Below are experts of layer 4 (counted from 0) of a mixture-of-experts language model. Rows are named gate (a neuron's input weights, with its number), up (a neuron's input weights, with its number) and show model dimensions 128-191. Each number is 500 + 40 x the weight over its row's rms, rounded and kept within 0 to 999. Numbers have three digits each.
Before each expert's rows: a language model's description of what the expert responds to. This comes from a sample of Wikipedia text that the model never trained on.

# expert 59
It responds to: Raw byte pieces of non-Latin scripts such as Thai, Korean, Hebrew, Arabic, Chinese, plus non-breaking spaces and IPA symbols.
gate10:509566403509442503488486473503509493415548580508452483513445554469419464532504434506545454492470446492476423492495576482516560485518453505485541501512467558451516510506523546505501466458464398
up10:499448474534423530552485467476544532472475525516506483540508518498572450491508443503476516483481503425477513516538570497501476563549503465422483536462389403533507490561571515422498479461473471
gate11:528463552440524457501576492514472570508515501459453461491479492539522481511595449506548522496514486436473506467471504525472485425475495537556459444483477499482483509566521500510499530429523464
up11:493507443551436499486470537508463407473446470455554556529463458521463462465452426507506514481566501546455499429550512513520513542486518546529544502534562510510527468511484479448452467525484523
gate12:552577466513513503567440478479524442637552482563527483464479537477496491519504455468557473461554506532473482483587440448534495498522535480587468478483410517524485571414456405498464454476480504
up12:539473504517574507571499516510451464556594511528511486466533475532590494488493507476511465513513535477530521551571487469481503511510555497567489456502461609480439475476484464525540510478451471
gate13:483486524520496494466482469521540478517485542437565492524591498499464444505430502503475473543561495570417525478495533517522465472539527572456578518503482523443507454495496536531481459530484406
up13:486519566434454483515477508549465521465469440477484508515469485491513508555470513515437508446487525513510457596513478534558527518472512412601544540468529474532452572541476482464555475506518505
gate14:524465485458437495526501532501537498508493427503501492500539526508476584512552428462447578471464491476491500548544451448491509505473578537539525480477550462551514450454497501495440566472509501
up14:454503509498508496564544592403482539537545518481544446519521468489455484514483511506543450517471535491475498558511520528418529408472417514522465501473433484435486580443456523572530528518513491
gate15:549473516390564458485488477448505499508500467511548452499426510544459516428513530559492443486517446545477509524532398543520462561502479411442527523500443474466554442473470528511501598514541472
up15:431533477604470519512533534548465543496503561485465519514592494482502514560472509445513523448477557446535495507447561478522543454490483573562457448526537531520450567520530464482477399477498537
gate16:528531506519592508598527480586483546441461510460470536534494544585516535435526541481462485503419452483468532436483548475502589511502481425532511521474508443499490435523520526518513502493528456
up16:487478556481422470423483525477442440529539435516492441469523495488500471601457492491520578456585562481515458550493518493510440496519470574455490482522415545487490522490441463450513544526451539
gate17:586500521498469506433520495476460373499460480507548505554525555480461512451516459461545458544444518495437530464479495467444442553410509553543501525495534486509451531460515478466424451522534532
up17:457489505512566508472455513536396465477479506538522466574515495464482511550472501436551577487512555533527484455489605535522504531534500484478544500483455515548502407468564500518557465487422503
gate18:528549542570478527489457470501496517446509528461565560556462491445459469513507533463519501463527590449510434465524455545522509582562405535554448594548552487548468442431456491444499562542552490
up18:426453516492496494580565555471470492472496460528465505436539552534542490552514472496439483457522451483540489540492526462455515434438517499479517496453469443451542527570538520473545519452422570
gate19:518528494500576501470533559509505488463472487539489474441507544538584496480537540564450462548488569479447556505518524483488441456511450449489462534563528471519403495523528449545409499466482468
up19:518488524438506462494542532519535509476473456513491425461534525535557477529517476494479470551466570448432551517448531529482470469501432474514497504626516479529415481510552499545445469434519414
gate20:485501560542534504495521516559440501480513526479537447515522474481530439420529480507539526469546523383531443448502419537497474518500422549498460542444394439555468538535443622511512514424547521
up20:524532541566500537498515475548448544434514496501574499542562487489514516446498520493559505451540527467557438466516487478502504505449384481469476584418430449531448477509433571473504493485548473
gate21:526513508552475504491421491512487484557489423542484529473522515509535526440476467532502509505501516406502560490461491523532475520478470534508525553497504481509520533472455436527511492492460427
up21:544524455497541542594452499482409561580497519454522485466501431505503535513492523491506504526524530497521527531531457507502497488535474491575473494457471552432525550483442543498508522439515549
gate22:483489512486533565517491483477508535513475483556588493482472503541491486504494548511588482551507511494526499516590425473528500579501488473516519533505418516480532487554523504582486481553420524
up22:501453444541432543447545489499534487550516480534486454567476477487480470513549534476513538573499481590456566536517485486483537482516524557499505541525441487419469451491503518584517436469444501
gate23:511502465558420518545511510453513476510480457494500488444455516508522501464468498503525451478529483534481468461575475536473636558550527521432517431476513501470570459496535495464438484473538472
up23:495550516446519444447479508505488474467553510458507487472540481487481467499532508517523582494455453488516538485431559450558371462450442480536479630534471484554441532545462484503584460544494527
gate24:504537493502554510451444446467590458557526535460525518490429499466527544578500477508524431513484452495462502459477410537481511523535560557577455574481574538464463474409470530450449500439528477
up24:453571485454502466382429502498450543511437502489538523559590442488462477493525486534491509476568531490459533537562468497539511423524505489528479520506489527519535575482519533525553450465562494
gate25:606539497417477505541418508443515544447514505451497600477504481590491465506483491565523509399514447463456450466473501536490481556494484514536519528455538448545459521536478564418579510541572476
up25:515457442529483431511537506506514490585558496521474493456501499448481526522565499484467469530494492470457545491531589501571534492532439491547520441529419545554542450547485510525422477438515535
gate26:491436551453509499519446506495504480547539573472562466576541447537484497482460522470556433483479483474557486545465500478513544473439440458506539528518524443453534563478526505484493414519504521
up26:487492471478563543495498461487452531553522514502488519556502392418435507479473458545532483466573520504576519549522432538486518428508445505486578535470439544568524536493407496496540528549483489
gate27:429483491479485488518513498495439515471504566474516504488532434481466448473480556479464455538476434489500533493427464483482486497537483538454488545496494486493476523514634472492509456409511481
up27:478456507501467516562531502470539517421441512467466488512454461489487484472499511483487407502495450485521436475477515519508522522515509530514549489519466554516502501558565520508545487508506447
gate28:481446439514477513529561499548537518528555505521501425557522538493498468471518531499495441505482551468395513462468456485547588537507543544474499496392485553531462521473518495539544483522525525
up28:550504492507524507488480526443460503426471482490490568402483465473476525452505501501549579533504437568563486518497554524462435500518429489521482500587489485439531429574482489476512508503456523
gate29:529472510485458502548416501538496497567439472604502450417424413451511483537511473486507462559540438489462493541503484531474527441449525545513475497474471603496534619468407496484502550459496456
up29:521550493553470573495474524566546486549422523588495430521525493474509546476372489485433506561456532581447462513496500510491534457418505504459463526475467553448536576439532468512492564540489476
gate30:609520545560568454478506539495475448602481499571489421435499499501513487514525477513482472493484464461462477471420471534493560505511432563423486490522502474459515538497522540520453436472510457
up30:427534523496461569535503447486528568402508546487517536549464516489519573487457541490531531538531526507501549530562572475509435451468516500536551514544549573514497426502501497459542519522445545
gate31:434439502499485481509601508563465508518463527486506485480532520499539528501594482500561534507523477551526453542450477492465454479494561547502528535474554514416529511486450483504521508483469516
up31:479431501479474488493529491588493479548494500490539462451515492473516523506552467487598551486456444583423478527490487528483448586480509519502490528479541499461499518430466462508551496487493493
gate32:525430506456475504540503481578531536528508541463471466483507458544441456545553501478515562497526473481521449557448463487490420476478466490424460425503461487526524544494402508522528460496509511
up32:489471517470503581482504508510471515566512572498496487448504478469509476497573492528486519491557508483435522503547511475437413480472397511497512498528482541493512508481554552531544484465493533
gate33:522503461468448517514563523430558487474453496490470570491515540480473472508444436532521508502570509467506502559433487565495459515552494490496582544507448506511478524500532594496549471476430536
up33:485450451458438538530556540454561547476490480484513552494527500487469487492478472483487518464559499475483532528449516554520456549495510436527543590494468500515462487468474513448505481506493552
gate34:513481606525504543497488481559481461506440461493470459522438493497511505515516515494509574479532500511514506470517513547431567514475485461534518535500481517546482522485547493413477497498490472
up34:501518495532502442508471509530491555623486480482522453536524530527532525531492542566502540475451459496477553482481548500534465527568591532508534494528412518610542481483520512502573506489478516
gate35:421516527426484573491442492508518578492506544531592617476443485542504541552588425476457582511539542468528468517544457455561538552566469465463518494475515471463519456505516474470483524448496513
up35:473461519489494544515464503445580504478429463522538551482505568521525464496588514508501529495522468504498509459535519504434488488535428482549501470485419496454527428481483485446480479563514453
gate36:466452514483452391522494531582463479437493512561535553531545568448490506447560495440529546492490495572535441540404508470571539542481504437508508478513514552503468437429376486485486481521540519
up36:523466448527514544484493552503542544521489535541466515474557491527531567523446508514433543448500527443498447548542461443495488511503468544514528519467518517424478518469549551497515556470463512
gate37:523553500538483547520453500498527502474465479493478426449563473514478476471536411499478469527527508507494494537442545519569482568612454528499512560476418439522488521467486472460511455504530545
up37:519503509456537466542499476524504460519476470554573520526428531457522551543505546500486540469542453514462533444506493507462493403416602469460438435525569573522488435511496507511483572522518436
gate38:511478466460468539469453525547526478455513507467437555446471482482457441484514465472474505497553535436467448542513505520556475445532501528478544561592560448522445496474526538545513491572478506
up38:499512497513492498534512436483463521568427511493503497604523453469484545502439508505445482526531546539568513500568517488481527582460453491525480479442456515546473540514473478480495501345553450
gate39:441511463494390589489466534525539589532492521482478532484475477509460481466450504445463504499532516516522574568531467522532564459507487543490537479480579528575548476461596468495506492482487474
up39:507518544480543412553619529464483437516507503533498446599500563530559533536508450529508504485498494468527489518526451492521443492510493474499479556497464509415447545570391506538555525536499484
gate40:536474490570562468540521414517444503504557501426459497438585481503582480455493556494496604480538479569484504514482436528514488501526512503420507441470481474430508526464494466559483540512478526
up40:631532512498520527502497504428597418479546469462495516507567531509486503497531472507480428496424473478470473503478542456566534524516521519544467508540490440488525484512576489552453491483437531
gate41:491527512509541474500417463513422433508434408462505524496484538536475525512533443542471562459544404519499493483470454506500481504541486436508524512472486505534508444496424483490502506520461493
up41:543545577489513428469454443511465425543448479484487499526417494546513519483531428505456542459580391538460531536441500500487442485498452501505503500486491558489535477501469525500500522495483504
gate42:513469519537456449604539414537524511545457454545555425381529548523538457534452434479509491521496452521472552539537435539450442586517491545446498463499522570475538559470499439496511526498511453
up42:430494545602596503450546476463524492445478482526576554492448440436542540463451480523497491487478488448496460537516500487508463445537512506490542525494441548470492423546411547522518498520470525

# expert 15
It responds to: Single capital letters starting a word right after an opening quote, parenthesis or line break, often in song titles, such as (B in (Brown, "D in "Drive.
gate2:482505506467558462462519483519467555482533477533528495466452500440516518486428543460547467527546473483501546539472498499463461575555499495500503536560448498563454414458478521550450533521521498
up2:540480515507503432478564504521446527442484525512561453498464465502428511587505530462462530540536523476457526564536490506519497497503459573524518487498433544541478494490442531504521573533472563
gate3:522465551521511511532516533457537501505517480504477437456513524523484517530510552481470492490532445486496513519612494525526524474468519551523557534525510574485553502519564556486477440481474499
up3:442589543464473462452516520491505503491484517514553535499482564588543538512417499546517575503402448547557493519529452428562513500404568483446512587449545501444488503506441483549530555490489502
gate4:517449491491417464538475539496566472566489513566540489434449593558563474618525507517458537540506439468517529496497427553526496547507432472527486539489479505489546445558484529520476535575500536
up4:509555433520507497470530479429464449502551483535492481530471472549440513498502522430511450532437475459456478487597530538492543516520494462549463498513486485533395470562503596458537481456511505
gate5:530556545461487511530520557524463521586522540471496533477554457529510530548474520516473498571453608526575500528467512503476464492458439452551527526519471462428557542536488435477509514569523526
up5:539525541511520491480462498527416537562545615495493507541564526565422538473450474495525563546488590517499558514437510495466459504478432478548544507548433532459495466464531466527523560532521500
gate6:534465539485482526494495526576518549442487466423519598511530568472466465543562480451511507462497473457536536533406481530539470513508516515428566588478533446560516447465482525540432496541569423
up6:495567493469470499461471543513548507516453520469541490478498538506495467567526442486510545490566478454546515579450469553547473507538534482448562543547548462557473464497510501473450478452562441
gate7:592468472524486412524509571582512497564500502514560489454551450493473580522477477526488457591385551552457492441473525512469521555478476467492520444508538531517400518502538498499517437478514522
up7:535479471522452450489543561508519488540517468601540466465508426515464527527478489536488443591426547537441510480424491513508477494498464477481488460456538491519450460480557559551475526442459473
gate8:528489500490521494537465391511556497548512482482513571489442530536519515514535492404499551540488450521493527461447482516478469424477514467541495484555537534556440549482513524517529521451556496
up8:521475519485500499463548565528495520477436450554536419497555472452500533519480509512523478484436511502523543525488488505506523554480510541478539497463436452526476473556410470513473452519515502
gate9:512480461544476484422514511392466421478447513558511485504466506526442537500445515572492535542529496516537552472457427457420478447453514527528491517530540454544547577486475518463492502498453574
up9:523474455502454491395531493456480489522516458580539448505456487548437537522489530556518556532508544483567549529500462517423517461475561525518450483532499495526522545422431484455562517502436536
gate10:526484529432527476495550471534523527425456460512541511542543492503488454510557543561472481536512474472527540518500477521430490472497515450479436536495475465588470455480505449542486526542468529
up10:533477429564511486519494468547471480530496559501434474473494516539520581551503493473511494586462504535458474543466475521508454473454557431419469465472520455498542514503475454512472503504514512
gate11:474573530496520527572514440495418486420506447503579482471529538512470425486472502505482487502518513516499483516511466479589537494493447545488505556444510467469520491549506435567542461524536493
up11:468567526514472500557466463479475535492499498526521428504428547472510506484470514469539496418493505500437520489561433508473532497410402569454512502425552518501542572511517489566453519436557504
gate12:470430471544586555546505475420480481515487516479561459446523522482464458509444542472449484440396441488445524534517529422531539508559544466511552467532506507498452437490533532575494476426467471
up12:452485474522569611514509466462524449476481527538560493508529531487509464566440542481488482486405467513503497499556557415569545497561521511501533483535456460544449467516508523530510503435456487
gate13:552431599557498477456527607504504548523473557567520482448526503510548496480494517511448496523486508472510490441529482556522552572542562479538457542538452546554541523456512605499538482453552515
up13:527494496517483494452525414484466488480516533505463484487534451515503558500540518513513507479420596522492564488487489521494526444476477537505474517501549477507553467469442589510530491486476526
gate14:581466585511546487525504525510479475488427501489510500451436426561453594537519614547485409496505419437487514484530521554427462568453537508495471535518492511467557481491513421533467545523497480
up14:407501498608476405513472552519510496480539537521536508545403478497523461515572488480482550515499531506509486497501449492443529523472521467589476429445488480481463569502547534495437432467516539
gate15:470477556524484423494492545468525465474507429502549529516480484518493509435508458581437533412416553479534563526534460494475508530508462489549478495470489524514504519541525451492521503483494455
up15:537513450529587455575513494563525526535538562513484474446550483491473448456506488472465538536523465465512504473509468408548570469486542518489563548480547497425451443523575475551415503560482468
gate16:559469465461508470490481506461530502477501501512503424479497487482461488497463543502524457541515467480477547465494442508463489530487543504491536563480503528546600482553478473528501536514504466
up16:447536548493475471496522479505475548545463563453504531513501461502590508496463451587500510532474552497453415557508552535531548513479418512527519468548462458509493537458518541455493476452558538
gate17:479559475544537461469503539454470469522521590484526529524506446529528503473465483480543551553511482468452529441540509470478521535541507515505483522464490490555467445546536540510469523497481491
up17:566443466520516494502553447480470523525520419534420448535493480573449482561472479486538507461505508489527538477514531546562467532504441465512531528445418516463435425516461512542587479463498474
gate18:441467482549430522488518507467510504577474439522485513540524476538490466488449555550461575505490494505463503432518464495543458443503507528560533445390445404542482489482482534476513476500439461
up18:481434505506534475479474514510482500405564484507443482500534511501532528552567521464496491478447501447519450520462519530503492496437480501457481524513530479439493439560494511510495582467487525
gate19:555492556506496479516540424507515543508493496478559571487530450497520472447503500520483493569473504472466463501474528498592517500446525482532547471535536482472526503451491498521460502526461458
up19:559467520530582533541542445462424569496498521547506513445547482528496533480529456438517491448495542523566497529488491466547505421454552432511543436515432513461541482501535499525411504499498496
gate20:532503497552576495524537470501584503542481431512599532472580485557489484482522495544460480539526419503530503489520523468552478502540580497516486485500420493457478478496566522505390386572513420
up20:445475466481499481481489527514537531495500555492499484486530494462504522478476465504572561520515514496504532474566517477428557507511443499529495441463557541535440528489498424524499463461401445
gate21:509441471511514482481484442544552518520491500546450553503399480492455481428532532545522461549570542494463493422502508570444522499485469517485500434491487505449504583458462527484491485550517603
up21:505527480496476494512584527465521509542607492465530489496531519533496497553513517516476481595443504503470534575473544536523468524505423432484542530447532515555416421533510467554502527451452483
gate22:491450474494501490489448525503582509554614544544499450611464480565474533525549445498541510554507566430455495502465475529532553508505598480588530549476516541482466478496460530569550520513528479
up22:493512559472528478449519464462486559516469518478541533482558497506498450515492537486550474519524549502528558538481454476478418582499475477537548532498449496574453496537455469508505469506543559
gate23:475508502420493565524539493464521540569502498486479480492534465563457475471452496493471503519480443540477547549474513490508478463524485516501558485463542485523469502541500492476459460457430437
up23:539487508426468420516489502501544532515475541492467514485483523521525500504510516525522498513502470485548474589536479546443548572485484555481536532499387548565612504473524515529539564515498482
gate24:492569489525485500462525432449508504524469477530599493549531522537413508458553477476491482629482550525468512505469481480532516512416480555559470544508527497503432462482493555420513585497508520
up24:469435466457515498517511534561472433503489532444416578497534447482535539506480566511533524457472426498563476502512528542503477497520515468461563501493506446491549526562515456535462425577517525
gate25:574495504525507507517488525423534566506576495481532480556535475514517480493528514474455576565424489460498474482476536478526539525461488501436463525415471567451490517510524453479523486489485453
up25:502505486527537501525515468486514460549514507528491494431463494519489535558545496485490503538475530521505515583480508611464438445509512501455522583525538550454537518501457491475552483528475561
gate26:582490495437533428480443480503551436552468472558453443490499548518458543502464489454466493482551457475445494514470465466476582544468490559488528510464533544510529552464475467446504437530565484
up26:595525512489514430486499473487548471485472453551486502482532574503511496533552549475450402556574510533459490494504473521530520510564511501440538571486517591492542584494481441512452488483502500
gate27:521452518500574473463466509518461601511569526523521510492484483476549429492523489436554477513492486481529465476490452459493523535519522530501459502501556508537471460516503486546444575460505515
up27:524514496509438522564585564523534577558487506611486466470511507530454464502510548471437457544520491490522482507502526490531503515528514579482518601492514503419497514480522480468545507491467476
gate28:549472518441556514560508519560475435511477473484447508468475558503474542516560483559449494545493455502548551598479489523481502452517477473570526524474533404474520446563527577509466463538474529
up28:549547509449534449561502491507488456527464521458440478450568519579536503521561480573459549519452422476572533491455478507498496447532519462537479505508530417437517504576500536537457442569527511
gate29:456517516532528508468439520492593531502548549530531506518500506523444533489475516496516443508486525465541484539582556493498541504429519457556580530498501519497457445422536550481555559510565494
up29:525483471483484490541459486509521531590472485403472517493452584541496523548481462477509526518514449521466491432414474554583473474515392528412491512489475438468528530578493510497478455458538480
gate30:516514483567493453423503483606451466513513474581545488451458498492554550541532436453476496511485474533478534506446526522513511451484490469549499550421494466427500516544578490521468502556527530
up30:505489529509564534493498472517490582488491502511499520577490447436530436468473493479543463417484558557544547568503486477466490499505484518516628501471448499421482524528436519471497548453456459
gate31:525513488533474541539475554492555527493509528444505561465489496459529501423503407501452402509473457482507447522478516533459483563478554477460520511513525509500485474395529562525511540479516527
up31:472470515406417518492483481478472495510483511509503468513466532560506498524427489536496480475488524526521575508434505584475506529500503493487460579547498458468500487497450452460477502494576502
gate32:452472494477530486523453540525526464512521511447522598482413492467411481456440488588449559584521451479510427472478470500418510525528579548538500558522478497437524493486474467530473516495506456
up32:470512480560596464424459460458469543487494536490588420503565546478499498494548454407538478468519436524474509504588606426506517483523537505414518426494547519499481518452547505545525401453516534
gate33:511480517567497515500470521520484461423461545555522504548485481488478569471501426533469505533521532433561507466529430553550443474538498520507569483528503556504434482497432512457542479441525458
up33:471489482504448445474530489475506535500525452490517501518488550475474450463452548494577445477581538499471503537539484539530453608492472511523483450550481583516505493495533531485523543511534523
gate34:547472441467501558569540479545434468458501423566547451492507563500547487487565529459489527436481483500573477487467532466480491528501508509493522565496468469480498468519475455511512488520516488
up34:547497457535480588500546501486472496488449589476538460435459552468521522484532605492488525457557483460503481632497514500496592515506426426472460487497505488503553488527524502435484469553536502

# expert 22
It responds to: Lead or middle bytes of CJK, Indic, Hebrew, Arabic and accented Latin characters in names and titles, such as 北京 or Jeļena.
gate10:552503492417498442490550535621540499544520502556568434472563439524489497542437463553479508499450540423514504508517578480469521500501534535505519473482433514517474535514582517463544463470499512
up10:457516475510510497561472492430443505437492527465453540561386542446545454552531501488572529495463534491459481519513459467501451477628454495521529534499513480468525476484492472515503609473479506
gate11:509524523503592507478497503476450499578492465566564516519532452512490478491514475467536463493499439414526561528461553513493392484521495482518487516506407515456456496442537493527461441541561462
up11:550449494489439470489513458501537537558459530477510514507509478556546464554548466520481445515559478485534504532508467468471487508546470477437572489531481537484544460461503512483497510404452472
gate12:505513543504462461550468515491504459505430465442567466518522483521471438566453551581527438478494514362538556539396498507487466521461485517526524495529450570487502520497489473480506413507429499
up12:516462565436414522582502488524454520505571483446540468546433492461530555520498561470584453484470488555492544488539453561597459489491521562447521459480506561495446534493428476540550488501509526
gate13:500503520456516438474494530481493482555416516480478547437469388547474508523464485506580464521575573504482450571489562454476518526428511575532436528582440489462491507518446506526485448527477504
up13:508540522488443430507509447450455469536469476469504536440535584484459490527499525521476537521522496480475549525436505591490491569472450561535502484464551551518481522507533474547521548470515459
gate14:507572545512496542543493475541486447455508489523518484467564522469517533586504517488515497471603550521459516493487487473549523541519501525483571501574520492524478451465479476488503490518499436
up14:527551491502492586560502469529464468533510490501532504525523494525531465559459493445495493547550522545456549456541469471557512541541498530484598537555573480555497488435492511503465464532498474
gate15:550558470498443451462531490552528511487478495495525488510553542504480552440501498564585507499557448511452502474533430471532528507448503534531538549562458518579476509509462486509527520483470464
up15:523560446489470503480569494549527579526529502526490450503536490430489465463442452526478546516551426534564502450587492528541522524534494542428506461523464562525506541536445457478487473465514438
gate16:517500526483547430521454474520582492497426572453470422526541439473509531480512475564490537591483585481493474528490458516515552512475468522441555540506490516512565533470461603545476546465479461
up16:442522607438476505546484523524511543443537496417539544545483498443542450503457484537501569506456546418506497551517505505482497450524474477518515557478460480426498500516485513536534545521501481
gate17:518567459443542466510406458522492502500490502533542517521547508548458508482567482577499424460449435512488440483469500508466428505527464429434569509459493506578504533469438486482541514513493474
up17:462506494549426497403490510508437489585510478456431422467503511557492507457543501443453616515537503525458485506474571479503538439440490523432454486535513529540528461507530441501493514503498551
gate18:507487442509506546476509533499497505458522568507489447546491495485510518443499474441485542487535500502490485521479525628457506471526462570486470495454517584518425533437477504542478426390502443
up18:527507500422527488528452534507531493519455487501497539523459466515523547520523537458475497448536502479471458543511497551442464402554505520507455598544504547531503547483523486534501507412488430
gate19:504528523475470512464473499465588528517393483554478474437462496430477491498524508506522503472478467485434514490516446497452464541491462539498542504580569526552497523515489633470503469505563502
up19:491493502526538512560482490491392510522550488418551443613527505552524511437468415537453536508530534490522471433504542476500501482550531475526551504455459482484434474500521407480525524492462498
gate20:476469428510471478545534436457495489465455414563510500492438486464496494498497507567526457481502524555475496479490573492519509563537508598507539531454534463495552556461430500536448573543451531
up20:457516537482411503517534471434408518484462467500550546523496500466448487551482459478557507515543403593528519520443533504506500561527545542425538518519506471468486496453458535512456519538420513
gate21:502558523527589479561446493507423450506474531501499491462473498479546517477490474540509487502419531443482486538479498494423503473457460517518441569473411473528601493543490558460566567508511513
up21:521434435513507548438535501474575551531445523416511546444541505454479553547548565494457510585520522496542548390488544455512482473469514533521518415471470540424487465528504549473494429548474490
gate22:488424608503452514535474561566441465548504507530484442437418499543584525511516528516492446462462477507461447491545428484452543487456479539509455417495514511541485540453497464492475538507624514
up22:527454403549367449524522493494444435475464485508546495495474520512497494441508460541526498432552476552416485542491450413529453565497476593440517527494471534535574487524563516492487487537538527
gate23:440481545563520440493468505437518504446603554484451542498512482461546448491542593492475509381433478511558449559518511580506503458492470481514494462523530552444517483476471457502512494498511502
up23:500506525540513535440507503522535469534503563519456530503506532487515431474485536487489498468618503527548525538503538482442458488492458469497464492505530527501522450529554466507478554437438480
gate24:477562477469551471471449507535491482563527500442525468525516532507468532515507491449538484448505534467507521510481489482527508512432442520489491543503446512497597497522510477500534445460505558
up24:487585498460495536508508512483469470605565540505587549530462465421469542500464551503529521516508485470506526493500486472461496453455500533543484465476513534531459603458479460453500585526461494
gate25:565496529569526456509484502505526494550444525529540532538541464523517590516462487486441594485550470461531502504505535597507494474530496591487510521468490593487547584478485578518501489496467464
up25:488505465432517508566556551544550480506444543476512552553534518487602561530572550427442544529557517529456448534467548490477490415577469579517517463487550498529526475546519479462446428492486509
gate26:498495511464466465484469541547452545499415483540491539501492484540615554534533499486541553498472506499478538538518424481479407524409459497490515525465520524460511480497471568464492522479459490
up26:475472502530519541470527472505569541532474476468495439493505490491445496468441548555486466546499471508598520550502598518498569499455532551521521507526514489490437533516522413487482493509476533
gate27:449507522554436549482512548465533572551523463433506451458496581504437433512468486512505434608516522500452490550526494483459498450477473459449432496502514528553542487479457487583508463495430555
up27:480539538522490538508492520522502506605542474391539498503498606489401477449452541510509442549548457467507459481479500495498439487469535458489463516486490512550538472475475504565458494504469525
gate28:491482490474475525460544482509445516546443523562510447454449548508458554531544520474523458527545522479466519520512541533478619602510498517529588489520572498551428543426527553513478542497487571
up28:508507482542483476504516493513465522501513495493438482474525476470520503518488468493533482465487449492432449528511487487552470445543508569535527426501483482541500540496597512465488521459502430
gate29:511503457484443476485552508483542503516444501471517504506487444532466505510496487553565551508465498509476480532480511537495549553499409466569615550538524451524509549486470568466508504460538452
up29:506512528444448526493511450446469458527515469428479506479515446439453484499435489394545483546448553493460456503454535575537506542536486470510545452521508453485543535420553496461499483542497458
gate30:486440440517533510532462584504486531462505470501438454519613509466508496447486564505532469530530499562448466527474566486425480480454525491440606533474458466470481469465502517561496525489448496
up30:503538446547503527432532508518501498481561519505569501519381478483491497524478473482524505533500447472499486477488481475540545490474563503566414461542524541515455461491507495514467479530515518
gate31:466447565431436461479455448557482496550443502475465526429484466455536528571483530484475479535420566506522456565474523512473453545432506466525457466568462472507502545544458479366430491491539484
up31:484501550611513432487435520536530492484560515527452527501477377502513486537573511554470496438579438548498482502507516507457580516558549511498569465590458534460585514489484557534469531440560472
gate32:397427531527544436521502500538524515527491478545417507451578474476484504490515574464528412429553520510516538545525548523569500427534483516505545424462531555518544432535480531549526476417483594
up32:449499475520507531519402406459466539455479543418460448476546593498462464450472504506499565520486499460498498519425516495552427543475507561528443496583505478527462544528463505484519517467495459
gate33:491523451502554549471527509511477497462462491497470510454576477442461473420441486506545480424514408492540520520548492476548481525461502466465528552468474549483458508441528480562458550483398438
up33:476467560528427471511479455432459564495496486487554446509494496543461478568480506554484468599493558447453490459481403471535489441495417483488489518534483422547479481558490567424516484508547540
gate34:547539488539528523529478499517461494576533511503508486521514516490512483551420534491458474511503518484436461556497405492504535412491551445397415552463482478491457439504467531530440467481508512
up34:466437531446494479460527508476505507441510521498521503493462528512533465419534464484577517523515524524566536482521597490454446537521485526554532441542463540490507549511526488510536554467463527
gate35:464434436495446533462492504453472505509502571515423430556431509553500542458478488465554504457477588459460454568455510519513550461444496555486504514578484528566464521464528515561438513471482496
up35:451477503568550469493471452493490454489435478585509430544481466490517550488455569473475440476532601423520574479446536458578515567481455464516477535499532480549553557545468544481444484470448578
gate36:453375574454430438421478467496475570486472476464484509467487466525447471491545424512496568509480533504497450495461437497574449511501479493481518568552477515450471509571432478486524460569475474
up36:508503513489502502463473450517458526538419463495514563521423523503522573494530481457467545461469504537486517494454534544451487536422455460522485503555497409425474526523516580498513529437479499
gate37:498447488489434507488503447436439508453408455488505471463475458465453514483541522552587388472515483526492515496503528541533492559530485470544541505455501437512572458489533613470489480491428531
up37:522550504473471466548493506483511432482466546454525489504535490492479484479535458514463451437518540520500525478449543545477508506567456516584472463534501488550606510570545554545494484498486504
gate38:491504497533505553373461495447514508471527546543471586476530458482506503477461495537523556477545442464470476513517430399466543466470607433450535530514447596532518425459526490544527523555396530
up38:551552537474495449599535463496529543481539527456565504485430520518577551528498434465517482466457531491468500484496515483501483535511489537567500491520514494469480573480479553483528536478539533
gate39:491454575528539516467502411505487461504498530543500513461517440494480490542499540535479457589572502537449489519438546410516486549502548502405505484449494545442498489500513438523472491511536473
up39:582551538509506431511538514486510557490542591547459567542472515500531473449488485464505518444419505487478509465559552438548511433500457501555519479504449520491457559557520491513597490478501563
gate40:444485527450399483439462471566467513530499518496475498467535506539500462524504534487531567456451565475481505541466559482521503525464525462460528446362483476564462477474506515497502532547417559
up40:563517512511631440542558570400448407450468536531529536583502381461446507504550497507520455498490442495469465503465481540527578546466482542517493509607558497458504489530465463489465412466520513
gate41:463444492501542476397538456533480552532523519575464472466512460576501456490455543453529441511496470517494484481555529497504491543559499522391454483492452468466475538581466519573577512478518560
up41:508512463437498541490512458489533478475550476511521488492449551433507479523451478468483540510530526354516501503470514533570458553460463444481530512516482440471483556497464592486540517501554425
gate42:491462546437498522456489543469530395499438482467509476465544469481464553529517542500468466499477496492496473525405450518479484493460511460498543450479513487561513492591479495493465466528474463
up42:495545476498466457542478486542456616478538510496465556506479480505515397538560478470490568528518516482541527580570529467566501471466460595500469577473496511510420443416535470512538534422511480